python train.py --d_shared_expert=0 --hidden_act="relu" --routed_scale=1.0 --balance_loss=0.00232 --balance_bias=false --lr_router=0.000587 --norm_eps=1e-07 --beta1=0.95 --batch_tokens=[65536, 131072, 262144]
Below are experts of layer 2 (counted from 0) of a mixture-of-experts language model. Rows are named router (the router's row for the expert), up (a neuron's input weights, with its number), down (a neuron's output weights, with its number) and show model dimensions 96-143. Each number is 500 + 40 x the weight over its row's rms, rounded and kept within 0 to 999. Numbers have three digits each.
After each expert's rows: "comes before" lists some tokens at least twice as common just after its tokens as in all text; "gets" lists some tokens that make up at least twice as much of what it gets as of all text. This comes from a sample of Wikipedia text that the model never trained on. Tokens count by the router's weight.

# expert 55
router:442479449488575515438453494479523476488482468487550478475535575582450449508539584453473499448450485457442450489522549445508460439524498474506545
up0:527469488553524484466436505469508503531479509497594558521511435463469495426483489454492467433414401456516494523591464498549508487489476578500537
down0:499398543507448564486500536532462492517511504539497532584517508468484482505458518449558496520506481553505496478558478486515544464467586482452483
up1:490474477413548468414407503575563498487460508468508480415529545441454527565593455442490477468479521469520458486501498545488413509608468530502509
down1:491495438485533457547523486521570550491428507618514479529483467446514457531534482546519572553464463436501501554512525474487442496556503505540536
up2:426479529510502506454453521484523503469463464476520463446521549452467430498454509500448534474512476504517487410443433537510551590481405467486505
down2:436566424463566512465530553500497521522512456524517460503506465526465531502589477536479462512524476500527533533491554429472446404524485413522527
comes before: "ed", " of", "ing", "or", "ri", "et"
gets: " co", " c", " st", " di", " part", " comp"

# expert 93
router:570496549498479541483533547520541467491525546532445609530454530463419501564433498546512511569514567505460542467486535451512492481529469483596533
up0:508508507568531509535472470469509541518484419424492505515493490462504475485569559468451529526510508544458475475480528536484519493446521515572453
down0:455511476425468463461494522560398525508513499515469459636538528461476435409485500479520480421497505457467553566507527511446454485484472570513459
up1:506505531492518494464497517483507495509438523569429524445545490548424435569475499454437531390479485486488520510532567544482536451500499489532503
down1:514494476534535495480521600490449487488488520525549498548483491592487514519557492537457453505493568525555470480504456405553454550492470489533490
up2:457474561552539484459479475508524493538498533437532566503519537432441499525546553441561494534480539588443419499456512511498433558567518456500537
down2:475519545492491521464543456484480508498403517584492462480560517497544489556547499465529539473486521509451495486498519484474499451529471514472448
comes before: "\n", " |", "20", "born", "M", "C"
gets: ")", " (", " /", " (19", " –", "),"

# expert 7
router:503535571545507501438467434518484581505527506419539490465492498534596473533509553492515517489509551524491481492518448514480546433449474528469520
up0:477518526514508484480491515488481500472601441408534491502491462530470551526523535476520467488552523538471480455477561459486484481508475520517460
down0:528536480419504559416542556484524518507446440543504507516468506416519508481423403453489459540518521452461473556470540454522484460467512494511484
up1:505501490539487521478463519491435574444548450582511544585444511536486475505468528499503572506497527480486470520442449467512478543581593532515504
down1:456492466545379530493567482502456554440429496478496542489428490545468506496524370526544457486480456474468562486420416525481491503484479523491490
up2:476555494489456515486446504502478496501502483442441512500511504521545540509502532536445501496512482556495496513467481495542410531510499460539466
down2:488493434456501499522495413520556459499495504439499523516500451487485504540497454519511510500485519489468408516558505528437550460508597503573476
comes before: " ", " first", " re", " f", " United", " p"
gets: " the", " a", " his", " an", " their", " that"

# expert 65
router:525511512465559573469509544496503433506518502480592480469469520533464495510511569469490573432483509485439472481511485502457515468571493507480488
up0:399491539529509478428526466497455500491541508509540507483594503553477457507574515491490495500533524480488488486518511513456502599586561500538521
down0:465478452398430480528468511524442514488518483568480443424495443472527507505466516463502495405496517467502503522521519521530532377491539520511518
up1:503541509461615510502507478568512478507468495494597446494511555476510474497555451491509515512570542461471535485481508450462508473520558464513448
down1:569402555502528494507494467527401514545447461546496497511512447521436500507521534491493580505500499507493480467398611471454555490500488438516492
up2:532464480544472497477582505557490479602469485491457582484499521492423527503481526397506504455498494500473507538406508580408549473490489484476445
down2:465498485500540589543486469475514546484476526506569436432490415483406485577547532490466544565476566517504469489494454456564532471529500522544482
comes before: " the", " a", " 19", " his", " he", " 18"
gets: " in", " from", " by", " that", " on", " at"

# expert 31
router:489550438472466540509477476478486466520481491544483447491464460565560489512530544539499510493495543468461527443557481563477560552535481459488514
up0:570474525526455444517514536546469525472540505441523486482524444547558499488458487445428494542460436461535522516511450457472469511529562483501488
down0:520473545414524456548530512536436505525529497516484523497523474512483467508548587567591484595435528401559529470499546481477565492496491486485559
up1:459459464508594487480508530535470499531500495527529483523549461369500472602446461535508526457477536427501516495435468491407504534473471545409509
down1:580630493532551534524490505511543415490492431572462527431493508473566477522500540522428489501501494572524492433514522516506432496468501497592557
up2:538577479509527508482487480491476515603535461492477453508509511522555471527455499562490495488431442543450524536479446505473449467535447464499448
down2:424523560493526513513524488453575503522522453549552506501464504462494531514548497545421516527495563457495499516469512461547491471562503520474505
comes before: "s", "fer", "port", "gi", "f", "view"
gets: " ", " re", " Re", " con", " de", " De"

# expert 11
router:466515468533516474492561548479553448419500529489493468592518469534480468526547505539534479504483465434510512525462484500447503536478475452484566
up0:492500507526514527503478512531444553548527597458503506474460563541534463575452505471528550453458495551572476462506521544446538540515497543517494
down0:480514520528524473514543477510536520503557413474482572518572540496444475524484523525585435522547500480452526548506458609523492510489503486481485
up1:479560456424502491503330521528495504540497570466493551526475522463467531512463488481541450571445527499537489456531508493489491482462478529484495
down1:502537484535453500524454563571514443565547488433433537418507492573443521452469506432507566515516533511507537492591485518534479486433474516492497
up2:525484481522489465434494527523519486477576562436463509431503503512567517500501480511511472435514486524492471471522485536474507524480583492507534
down2:494524588560481488534475447504423574517492531522455520561491544447542524456544545506456466546484521557502478528496477480532459508458405516466509
comes before: " |", ".", ",", ";", "–0", "–1"
gets: " 1", " 2", " 0", "ship", "ty", " team"

# expert 15
router:502538433496491472563488529447547462466514529523474486572458533429446440509514523533508514458501451469484513542543476451470487536442449454433503
up0:495493479569509488500502502521540485422538542470569535547528467573499504551488509459489558500495518506577414424480546484516457506445526522528568
down0:449474539525513562549492508478559475410491457569518489488488499502485549527486479451542530509532594548460515534534597504546463493499501531596506
up1:599495505500489547471488451484433495490559476476439507520439541440488533478487510498558482485541467493494434427514485519490534464413500508464526
down1:472485436553479466547459521433545529459533498476424480516515486589463483520463542526554515452475526503511463474536480546540537510424482505504518
up2:556459495447474520597513540496469501636583467438490556458464473535548562421471520444470536522505447543538457535524429488531540479473584550442487
down2:514551522541447583468481555497532466495448516478499515547540480509490577468521505433572496466490506489493473500472423530452552428484466554503512
comes before: " ", " the", " a", " was", " other", " re"
gets: " and", "est", " &", "x", " but", "light"

# expert 71
router:482457473522522477514562554478556464472438539606447438574447481451433437444541514545540471510460520441485548560463460456537529551521456440436531
up0:490425539481510526498500519537500557432542438519559539459527523574527519484480506479471479498430539386529530454492593546554525526492486517511534
down0:512521501462549555519500542488477522502544509507491569451520486521474516448485505399534438501484492555484496527573496575478511472469488511521519
up1:470543513557444469518482420481565428426495470476429513497509423489589534431468504438564473504526535526451504522541493516457427485534470532540531
down1:512612459530476491475509479475588455535524494446465512470499503529483592423501493452577539433542463475443444453508546440478439546481457467570436
up2:475564557481542547495539472467532456539563435456434558437504534487496505523500535510420496492489464515485493518506504474493459614487502480514442
down2:512525497485516507473468496476459468477434535483506474501461504542456580533693524445492522488537470518485498416516494464477462464541493469532468
comes before: "\n", " ", " 1", " 0", " 2", " 3"
gets: " |", ")", " co", "ac", " Gra", "|"

# expert 70
router:425438449516496472485544544487473485445532538484532509463441447437412494432485535560522441472482511478570488511544457524567581561517473504508461
up0:479499459463412569453539514453439418508492492603498461431499479534497570477479521557527535476510488574522436426531483526495529481527450507467467
down0:539563523460489413523492509485525567520580571485522542492542488482455480472469479434450463470468515471494471509432518547540439511483494522493517
up1:456509394509497476472483537514559492493538492481504518524538555507491494515445476433499511505482484522482435494589473484544509487493569572506573
down1:506431489485475523550513472491389484604522536514508461514488504493485473539502566497585437534523443527489515517499457429429532544459487474554456
up2:501493461493475510515504487706472493487486460511563491536487521565495472527485595505526485477461509539510504486475493583539470527495500455525473
down2:495516486533460448492519499503432546487510456538510525493546541486502542507572545479499513470435452515507518526494494535407481480468441535479501
comes before: "\n", "|", "-", "==", "The", "==="
gets: "\n", " the", "s", "con", "-", "h"

# expert 17
router:541524531534509505553502541532388464518492512432493481416474458504498469452442549412505494447470526517508512491572480487447433549533483498461436
up0:465528441462468540500466525511507510473423462559507504459471563471537584569471486566510445599479566520564508484482453505514560462494485538505535
down0:413538481510484483435555431523512575448494566561486453491481467486447546419483512448509513469532553506477490462495504510549500488540537504483564
up1:500533489454462530466581496447427464470513481459472439410616547452531464459509598464492492495495457472487413508510456498513450559478538487504487
down1:504459568484515426519501493514575575511480478513525499486454464486462509522555452492476457518501515553449562509485498526535516503535505480573474
up2:506542527503427529510563554502442595505509498581526508472485469489506482465440472522481539540524513482456464441471592548614486438473486502468557
down2:500527471405549493469498535506458507453547491511464481486525507512501525491512556437469516416437507525473466467498484519424486483492537483405454
comes before: "\n", " The", " He", " In", " It", "5"
gets: ".", ",", ")."

# expert 58
router:451527547535459504503491510535483463526468422533500556447440532477477498481481541501535487519577543496551470551458461525516493383491586527470506
up0:555557511451401517512474489534438545527484489424515446451580498551539445493471482493515574535547478461482495532520475521497469513519531565521454
down0:514429471485541424540507556476524518525546418460501485555524479499460446510502502504499530516464478482510535501494509508498455482491455557495518
up1:547459472536451480486478497577466491552520459472503524531557554430561471564477530498502481465534464529485521427555530456514482488486483544530384
down1:488470520491478482512496508459538523511494504571531460508467436606509525597450540490535502533461419500540498475575452430484521483475493489561471
up2:520439457520460492525499489490437497551542488394471533490577493501538475576435531475465544475488454490515447446533449479493446426467491535464509
down2:467456519545517567472458479570524558477512424555501480446536468485514532585480548509487423501530524427503456510543520559497568506535435516481545
comes before: "s", "ing", "er", "ed", " of", ","
gets: "et", "ell", "ight", "all", "ill", "and"

# expert 88
router:498447517498532503534452505454499442477481514509464551537471512467444485476509448518528554552596557429539516512520514457478476521529472491526484
up0:524483473549536505434452515517404559466484497450533485511481501507556531478493534449460528479543536521526457451471540519530412481448521482525407
down0:549456453533501487499441524486512497403539486543515530520430521557533509520488516515572491461502489540440509472462524444469560506516413543450596
up1:502487479480493488508430491542446526474592492466537499497547546464442485443458468446410570513510519523468476471489517497446463447445598512540510
down1:497474504483445453512507470492611477503509522572507524511518512480549513545554486525525512530541510511569475491489453545473480421487471511537578
up2:508508604565494430535422496497442543485552499500529570496477602550450505550412540437464449486508512469461426492508526536538496536465540546585492
down2:498500500383436518468581564400551437435421512527525516468546484510444484549497513549512495603545487472491531507435528482553484491512562491495511
comes before: " |", "20", "4", "5", "6", "2"
gets: " (", " ", "–", " Ha", "–1", "–2"

# expert 83
router:503461469478578428477494500477556548467537514507507430517569492502498476503541527491488466516517552479436558507457472527533541459523459441456491
up0:477540489503506503517459451573443490613565497441512502456509471501524551511508514419445477544517494539498508525529455514514455463528520519501453
down0:524415446412465482490513472427511487421490558513503452555541482501486493545517519521532541471468489460518517497459526467534570485500487552495504
up1:554501452568511538552429498483470501548483426508535547513510488549492429513498435512479506540475473512476546439475512495479493426496503517482446
down1:588505498548510516448559518534506464513464509458512498453480446497504453541445402556472496524510588488546466471455457477445512549543421437439563
up2:518450584556568554454395453514469531496542507394516457467540529568533509454424467431499501470509447546482505531545544493571509488518535541524412
down2:550511494536520482555618503533510470523460482449536531506480547499481503491492504443466477505498534421511466561509416495553456466454502532466480
comes before: " the", " by", " a", " to", " in", " as"
gets: "ed", " at", " in", " as", " on", "red"

# expert 85
router:575497502549484494500557490480494551451471495494483569538456477518430447444535526476518507516448534467553573503526472435528537552557466473479466
up0:483507511523518546455542480610490540481458534416505543456472572518466533477553477512488413505517492432503520470565461541488444527499496473576519
down0:467524547547483447417577504472488502471555514578533472461529522467525484490503577548526526410460516491437509514492500511434523530600483448472496
up1:602423463489594497562448454533493495492485512529508471511491459469517503539450471452479569433537488489464466535567496467510477457505482558454438
down1:463495500526530462533433484493457514502575493476529522515512469549490598480452509526527515560528489513531526547458468480408446532515533547535605
up2:559493509546430553488416487535513459557552545543519481462519474516470498581432528464446511465493481396515459396579477468457519490455498555488490
down2:469437492515523506433498477499510520498473521586498503507562547499544527490474515528531404498526555540500413531494469492421515464482526517516516
comes before: " the", " ", " be", " re", " a", "ward"
gets: " to", "ly", "l", "ol", " the", " of"

# expert 46
router:476477479454517489462460554496487512462489442496479599571536528520519470505528514476548448475552442503516513528538527586477537519468488472453543
up0:484567471438496586474424544529476522538484560517537445570514390502517525495449513521528510440517442559508446469530549438514475490455513475554542
down0:588494520445622432470555527440454583421523559514511422516493477549501441453459513475472496448439456520478596533463444497460473459461485512451529
up1:516503538494525521446519491543553517547483456481497532513504530486465472466540519470494474516428468475499480438464495499499462512471509498500489
down1:552567490531487504440525497516527484441522393569556485472480517539561515443514518508411494481501389570486479548499477478603490519500497543558511
up2:514530540485428461527439467459424541428551569502425471488493505500545530526535475422468571495442506539473563430557421559533434454523513505470562
down2:480547547487463559528486535513582431579514485525492524502491516512528529462550485455442520462502417530492473510558512446549542570550523593518456
comes before: " a", " ", " been", " not", " also", " re"
gets: " was", " is", " were", " had", " he", " has"

# expert 14
router:511489512499515496402478503495512469484562410502468500400467564525468537559442484489505523565550429594507485534473501577531425533534480491473483
up0:487505471518566528403567550544528514487550516503487473455452474497421583524526551540503550500497471495444498486512418525505532476486506481481547
down0:499479487419491545436559506514525501455441451482480456520487421489452438508545551462558459499556493506509539597454505537463448481522455460481467
up1:557494500524519568564446486497556528550421535464531510517512534453530444430536560491440525539494470531499478509493482486515467429521497472485537
down1:538454418495582585553504516512495567508487568546481504496473521407498539462513462486502490569499499485478547453455545488493513472549469421497490
up2:599529470506479493524456447431426518444561600442512498494482586513505537553510578425503544486486464466488484481464518525517572480524522501551448
down2:520578462459481513487505496568499467478515537541538487494542595463438487500506515475525537487403444505435465479469551498585471498541490480478471
comes before: " |", ".", ",", ")", "–", ";"
gets: " 19", "2", "5", " 6", "4", " 3"

# expert 116
router:522489490533560474476569531476550467465432542559452481570449485442455501483544511527529437500511558440458549545542442491510580528501445462485531
up0:519519482468498529524469455494437490598558484401522479400491507481515489512460531425413456542522483543475494451491513476481477544456517502527480
down0:452541507531523467517500493519489526516530518503401521478513426534573463452436498543516553438482476560432479506481578426531490497447541530419503
up1:524484527498489499543471554549472549525469536451528527513505514467520503519439502412538529553404452473504476542416472457470463463492523548496433
down1:502521524523503501536459533486470519484527507491460480527440537451549448477482497465465470529526499420453494426451502550580473406495481490590434
up2:457600489510507440511475460489471421563478481516562471470570495516493495581419466423497427475542513489500436442469515523482521523542554481486515
down2:472542458495486449495525579478492428466576434452529502520494552442553436478419493503524501540532521509470475576508466473516505513534489488508493
comes before: "\n", " ", " 0", " 1", " 2", " 3"
gets: " |", "61", " (19", "63", "51", "62"

# expert 119
router:527535422482570409494547490484545427481513533517490477554537476602467465547520523528551500547526576474519537548508550476475513540472475473529533
up0:538480500491405458526490475502468486503549421477469528402514485541515557592475458446503501475537490480448397469469486454500510507513534513531532
down0:488475489556503441482490491453613459464508530482492578474465529551391532454546530581491509487511485491575504499529525529477576491527479465469502
up1:542501505510544488602486440581480485451532531470496480442542498474562524471476469378502546433503483525480472498522529455504498442471505482548483
down1:551486562493513571527478511498512468449456515481509522480484422497479545500573436524549632542520436483481527465517406588565555552548495485414481
up2:543579450474499517519471530508469478457557500512435493511504441487478523557427433531476387515493463500569487447534519496561517492427523458518502
down2:483444434507475526500520502447550551538450580491543473487423588579524502556533505463468483507500566457490498544516507529522518505450524474464484
comes before: " |", "it", "iv", "ed", "•", "ers"
gets: " ", " un", "iv", " Un", " found", " also"

# expert 100
router:522466532488461539465513495460503446469402543515452489557488545498499424593495547496521508497570547444530518573490538476469468525460516494512576
up0:525528523457477565497487495523542524538439491335496465507530446487498504488498505455444542428499482561505540412553553559433421477549539496558523
down0:510539478449509446477511499591490520526478493467581500463501595513458554569486496491524487458560504525583525497580534515542530519505477490561521
up1:495590503460529516478474438550437502535463445459505487525505468545624568503508495467505478511491433478581472426524478501522412477490525546513459
down1:470530475432471452506506521464511547520514546543533575499492510506542452452554519559571563491524513463505519492558499525515523527544467453457493
up2:436532552480526448539493482534479518542547476436573542473549530532497512590435435465505490464497501512534452452588453489453498527435525516508459
down2:546470494525471517506470528599494497527548435515416527541559524516527560458465536489434483487488529496567545541446500479470441508531480535471500
comes before: " a", " ", " was", " is", " an", " also"
gets: " is", "in", " it", "im", " was", "der"

# expert 43
router:546519514539401454529529549510532592461440546555508474523477538501477441522503514550544475460453503477481503551519386601557543519466479472495507
up0:502462503455549529479496461454540523498586487445547501490528525471570498489545469519495519445504488475450428519519548572497544579458530477534497
down0:523506482566494486496497538514503522433537432463487514462528453489541476442473492528544477544534479561406551497458560507544464550528463542578480
up1:475518528533462527491495476562454500526484476486529449506563468520562588570455483479476465492475508575482448449503547559548474483481572510509512
down1:486454459465476494585488437531466460514479520473459529490492454467503526535556525485522497512509475516485582477418533477523478539533453493442437
up2:597534480452431527526441468544532484510531509504498435437534515560525507582425515471375469473510484553506486514590484543475511504529544586508495
down2:453513446445528413448507541478519496535539457501468505513470508501512498482482531446605612466487466470466507488436494503493441477495521512595465
comes before: "s", "d", "ed", " of", "ity", "age"
gets: "il", "ad", "man", "way", "ver", "ut"

# expert 19
router:481472525545554450486502470481446494523485549447479562513450452569471480547528551545532514430472503499479428499478461482528470550528494502460487
up0:541551528523552501397494470507506484541495548493522546513518490471506496484470472533427488525458413558477453455511489475529591494539532501525474
down0:438524477518526474545514420493520538565496467453458542474444466570493491491410540535526583548497555570445451492491519508653485492468508481498515
up1:575553506526516545509484475578498514530530511451481487513559489565529461554426564457448468536557527534448548532566511522456502488526546507510451
down1:499470501533481563472438413504560516480382546503467529547525504540446495504505493455486506489485493517478489551531512448456483493527447456486454
up2:453467426509580457506555481557393495560486529458463472488520424486480549505448461481497465541472469511550509475509503477472458530541531496496489
down2:557546533437486475485435487477509492537485567570585602519567525449495475517568530572508476487446540472507460541506485514510489513432519484558546
comes before: " the", " 19", " a", " his", " 18", " their"
gets: " on", " from", " with", " after", " by", "After"

# expert 87
router:509418479412491442549554502483449451513445523482464464523486547530480486429467581497497495491495559539470505529439485525478565397520536490466517
up0:521416515509494469504465540551497515464509427408493453474474533559535518579492511494536454529503447504548470490551495505430524490500564569559439
down0:580497451521476531468491515525532489506543526490459512483546412524548536467523600529467501480515483419508502496517497529579525497525520521551597
up1:532517489531506469488521449488566493454449426482475528500564553562488482481557565490494537491510504473521524425445482456481470506556559542481499
down1:505487526501494461607468427444505493557562554474447516541427495551526502544485477516445533493490500454531532511429429514504508534471464513415487
up2:500479494490494427489494459466496463548554478406538492503526512487507507495530441510456521537535514487528531505518444548489486526531395459493499
down2:456505561494526497534467472535526480559481461449528493462480452517456504526494470473551480519513510422577480449497495518427435486524483470521515
comes before: " to", " by", " in", " the", " on", " with"
gets: "ed", "ing", "us", "es", "um", "ers"

# expert 27
router:587527557515539501522530539473469504462555502468498529521477480439471514438501530525539434447443516485481529528482447474527439547535495487461543
up0:534508452563519454489497480537509491479412509548476476471521465540538499567474625402523511557543489561484503488461500512478501543568475517547454
down0:364480473517503448447628493529551478501517489541523496509466505463514472489450525615488451511469440505605466446515459483517564500515455455496516
up1:546538521519499546452417514635469503496412476489536483476552467431461491448485492474498499531455575460514495464570528474513402437494444476462410
down1:474504440465546485518470501470428497514511555531380515514461545533484531520473559486487485515529464502458536531496595573558600459475483520465377
up2:536490479466473451483509535551538543534527495504539502473517527514475492517521552394436558485449541511492397424542521517505508509515575551437496
down2:454526542452447496464488430466527548523526447460422527516427478464495491559474507538574539445551493559501463499404481553521470568475486527452504
comes before: " and", " 19", " the", " which", " but", " he"
gets: ",", "),", " –", " House", " Ro"

# expert 99
router:451488465545449503517511527493534515472482532503516454559456589489460461497491438536542468532449574542529496478456492535558493534525491463534484
up0:500478477423498395544509566447466522525477496518518412482550482520557443517432514505463480473512473465497495470466567461539486526395527488536548
down0:473521502493440550461523385430544515533475422454524510515484490512459602466502550531487570540415526510461448490493518450468521510508439480607483
up1:473447519535517557502534490474517481535422464523525499435495551463533482500495473468454505433467566556495407467525584532462432483463431568531454
down1:568510451455474543520545456489549516507490470478467481554467464507499464503481494474555484477509482444452566501524484517509558443444491479468505
up2:525497457455510509513458456511469527499463494490515496497499498504486556519394471400499495469494549553512423456433499538530439557470548575481475
down2:462506533491530515503528485445580531531496456497508428491507559518499449484575588548516507579532402522509442555441512452490548445513519483517499
comes before: "s", "t", "N", " own", "H", "gin"
gets: "'", "t", "om", " his", " be", " re"

# expert 32
router:542509447454557511437442550518535452486469433558456506437476571438476490511448536510551450534542491534503474539510520537528442538508479457499495
up0:488518494527547467445452513519546482495471623507514520481526436491532473577590512549434502493438540490486470516427440559523483569531518507446509
down0:544520498491515524533525543509485531502500418476474475542516560528397489445450503449550457633557500508481507523540544479564559536501448484570504
up1:451524587547483516446444438441469566513547440525555542457527517554491532539571510549545456544530386539457500487480580464479503478551534509502492
down1:451516511469516504514502519514468536535493522495551466478470525509520447514525487480532527487452510572480442493577560462514467490490474527483511
up2:514482440520557595467502508570577461584490526517444480529524514520505474460540483565505539505460493489403478438452572543534526509521452559546531
down2:507506490414499507480541481486459522471456478487531528523503536487453450519469452508554480513530506481572452556491376530505454487559481512496497
comes before: " |", ")", ".", "%", ",", "–"
gets: "00", "2", "1", "20", "3", "4"

# expert 127
router:461493480541511485447464385450518497466542484491466398435497492511496476466472504514534555558480493584504511523482441505542450502556464493507525
up0:479512518516417536474512557462461527519509536379436443514460512506473492476505467455539462538496532467577565468510505460493492578544539438513497
down0:490445397517573563455553519534573453417519461577489506552472498423532457534546532518521489520454499557442499551572479513542497563452472465510540
up1:465431496482481432447473504487532493501560509479491573488554514465556482434510504424510530474518480536451514396490491541595517468538503501413519
down1:481561454490528418431497437552510444497491494558533437522471444523486524586514538615579517495541488512496378512425491520450476477514475463502478
up2:519468447465534458578486436559462542552475452584531503433507555504483458527491493479487495544503486552492561507497513530588491486554506592533536
down2:528531529534571501509484530511497530589521496532493494550443467453497589504506502484505428467461560466470508450507423563479512465544541465463470
comes before: " |", ",", ".", ";", "–", "–1"
gets: " 19", " 1", " 0", " 2", " 3", " 4"

# expert 79
router:462475518530449606469518488539530481538488485564495568539473486452459504508509561542530563505481558458526510549448537586528506499463498483498506
up0:514513434393460529442444449523477471518550452510485554510525553516510540499531454454481512511517428537480457439567460446455471479435563489518526
down0:467520568512520493482475467444443481452439533490504404484465441469513386442476507510516518534546508523551465458489483485556431448408454481505523
up1:486504486488451550457486477520463565464523473508492524461450420558509506519441559518422603493411443511501515477547486501466483535493581578528516
down1:468481515489539456548452537465491517505461535495477424485451518528508426425557446499474493529547589467485520489557445482513459446514468483469542
up2:491472479439494545453481487542457526515550506465562541516529490481541520475438534490478525478517529542536473445554435492516469526484445573527479
down2:540498497485457548480516497525482438468583495536481463498498554509561452484525510437541510484477475508561527548450532465490509507528492466516572
comes before: "s", ",", " of", "ial", " (", "ary"
gets: "son", "el", "ent", "ment", "ter", "ic"

# expert 49
router:455483435545466447555548472489488531460434520462455491557455479450448472551541533499440478542460496529494533519513541453438510454530442500458545
up0:501558545487439515496504483553489584525515499514526513439576554503492497552439551525386475423489446519479478475520578546495465507485466560493513
down0:520442520449536501434530565469443456450535437543426534455508507573468448497513446464505542453521568515424497523492527574479468483535412402503474
up1:489491510555463521473452486550425529538534440464531556504492535460506549460433467518406488534474541629562491530503527452538504480484521580542495
down1:519539419493560484458485507543502489590509438556533506463480521500479443514468509550516483465457475514458512542481498504476496484450472503495563
up2:525506575519516525494517482505485584509453549520540511490538509542546513552542526547459488472515461543505458451546503446511453424413482521563458
down2:480514510489467563488543520538512464505473558547550471498456408531509583450543482564549528502453521532514470493495499516509490579496444471502442
comes before: " the", " a", " his", " an", " their", " its"
gets: " of", " for", " to", "re", " For", "us"

# expert 34
router:504462496530433573490513520526415440504583529422505547512503461529537555493474505434514497461547475538484492410580515504453425492538487517511423
up0:459513547554452521467463456474495572468451546411512530525458441408489457457453529492481434453537537457561473547447503448458472578524450487479517
down0:564476457401527515479575529537466439515509577543464477529554504565528495523605504483534546507456515535487482450541516552554499432390476564508566
up1:497564412532539487514445540551516534510464446500563483421527566483505531479534528522506472501525545483492494487513467509517459516542440440595484
down1:516529514452514552476431531526447491538586441617491514550456490490448534624458564463435462560470526459467500527532494494496520451481484575458509
up2:504458484476463562509491490501532548464451485539511461483459488535466480420527513439539492502450526495517476516513481447560524472455523504521564
down2:512429571498462477563482504509529514429544564500503479498501548595485551526513466597572498505519488525502546508516462545453436516526433510485563
comes before: "\n", "-", "|", "==", "The", " The"
gets: "\n", ".", " (", ").", " (19", " (18"

# expert 60
router:485463424557477461542446506494420420498540549462457507538472578436464515571549509454466516527427501451453535525535485474436502491441438475453490
up0:549463491439481558544568515555450496537512450497518432477505550451499482494457461507436516530592502378480529484440479520484440536503473485498466
down0:467511516577528496526508473468507462484491493493534516495467458475423494504511493483555524463448444542529467492473528496483510496474538402481460
up1:547522476534518536446508481572492558525489521551463499550518558536528447527450485452498433514464521490426484493551460481455578528426468543503479
down1:526425462483474463475482491450487498538430484529481453470500413423564479558495484513516498531494541513516487514453563445582386494500480418496599
up2:517477557544443485578422518517472529450517519543450483448473547483418465503495518520495449444571509484552451479479518494465493445512487541471491
down2:482506467423498469466571494602508471500500472505520491569424470520561532450496513414450505539459579459566557455499480469419572521505507480525490
comes before: " the", " ", " a", " was", " re", " other"
gets: " and", " of", " or", " which", " but", ","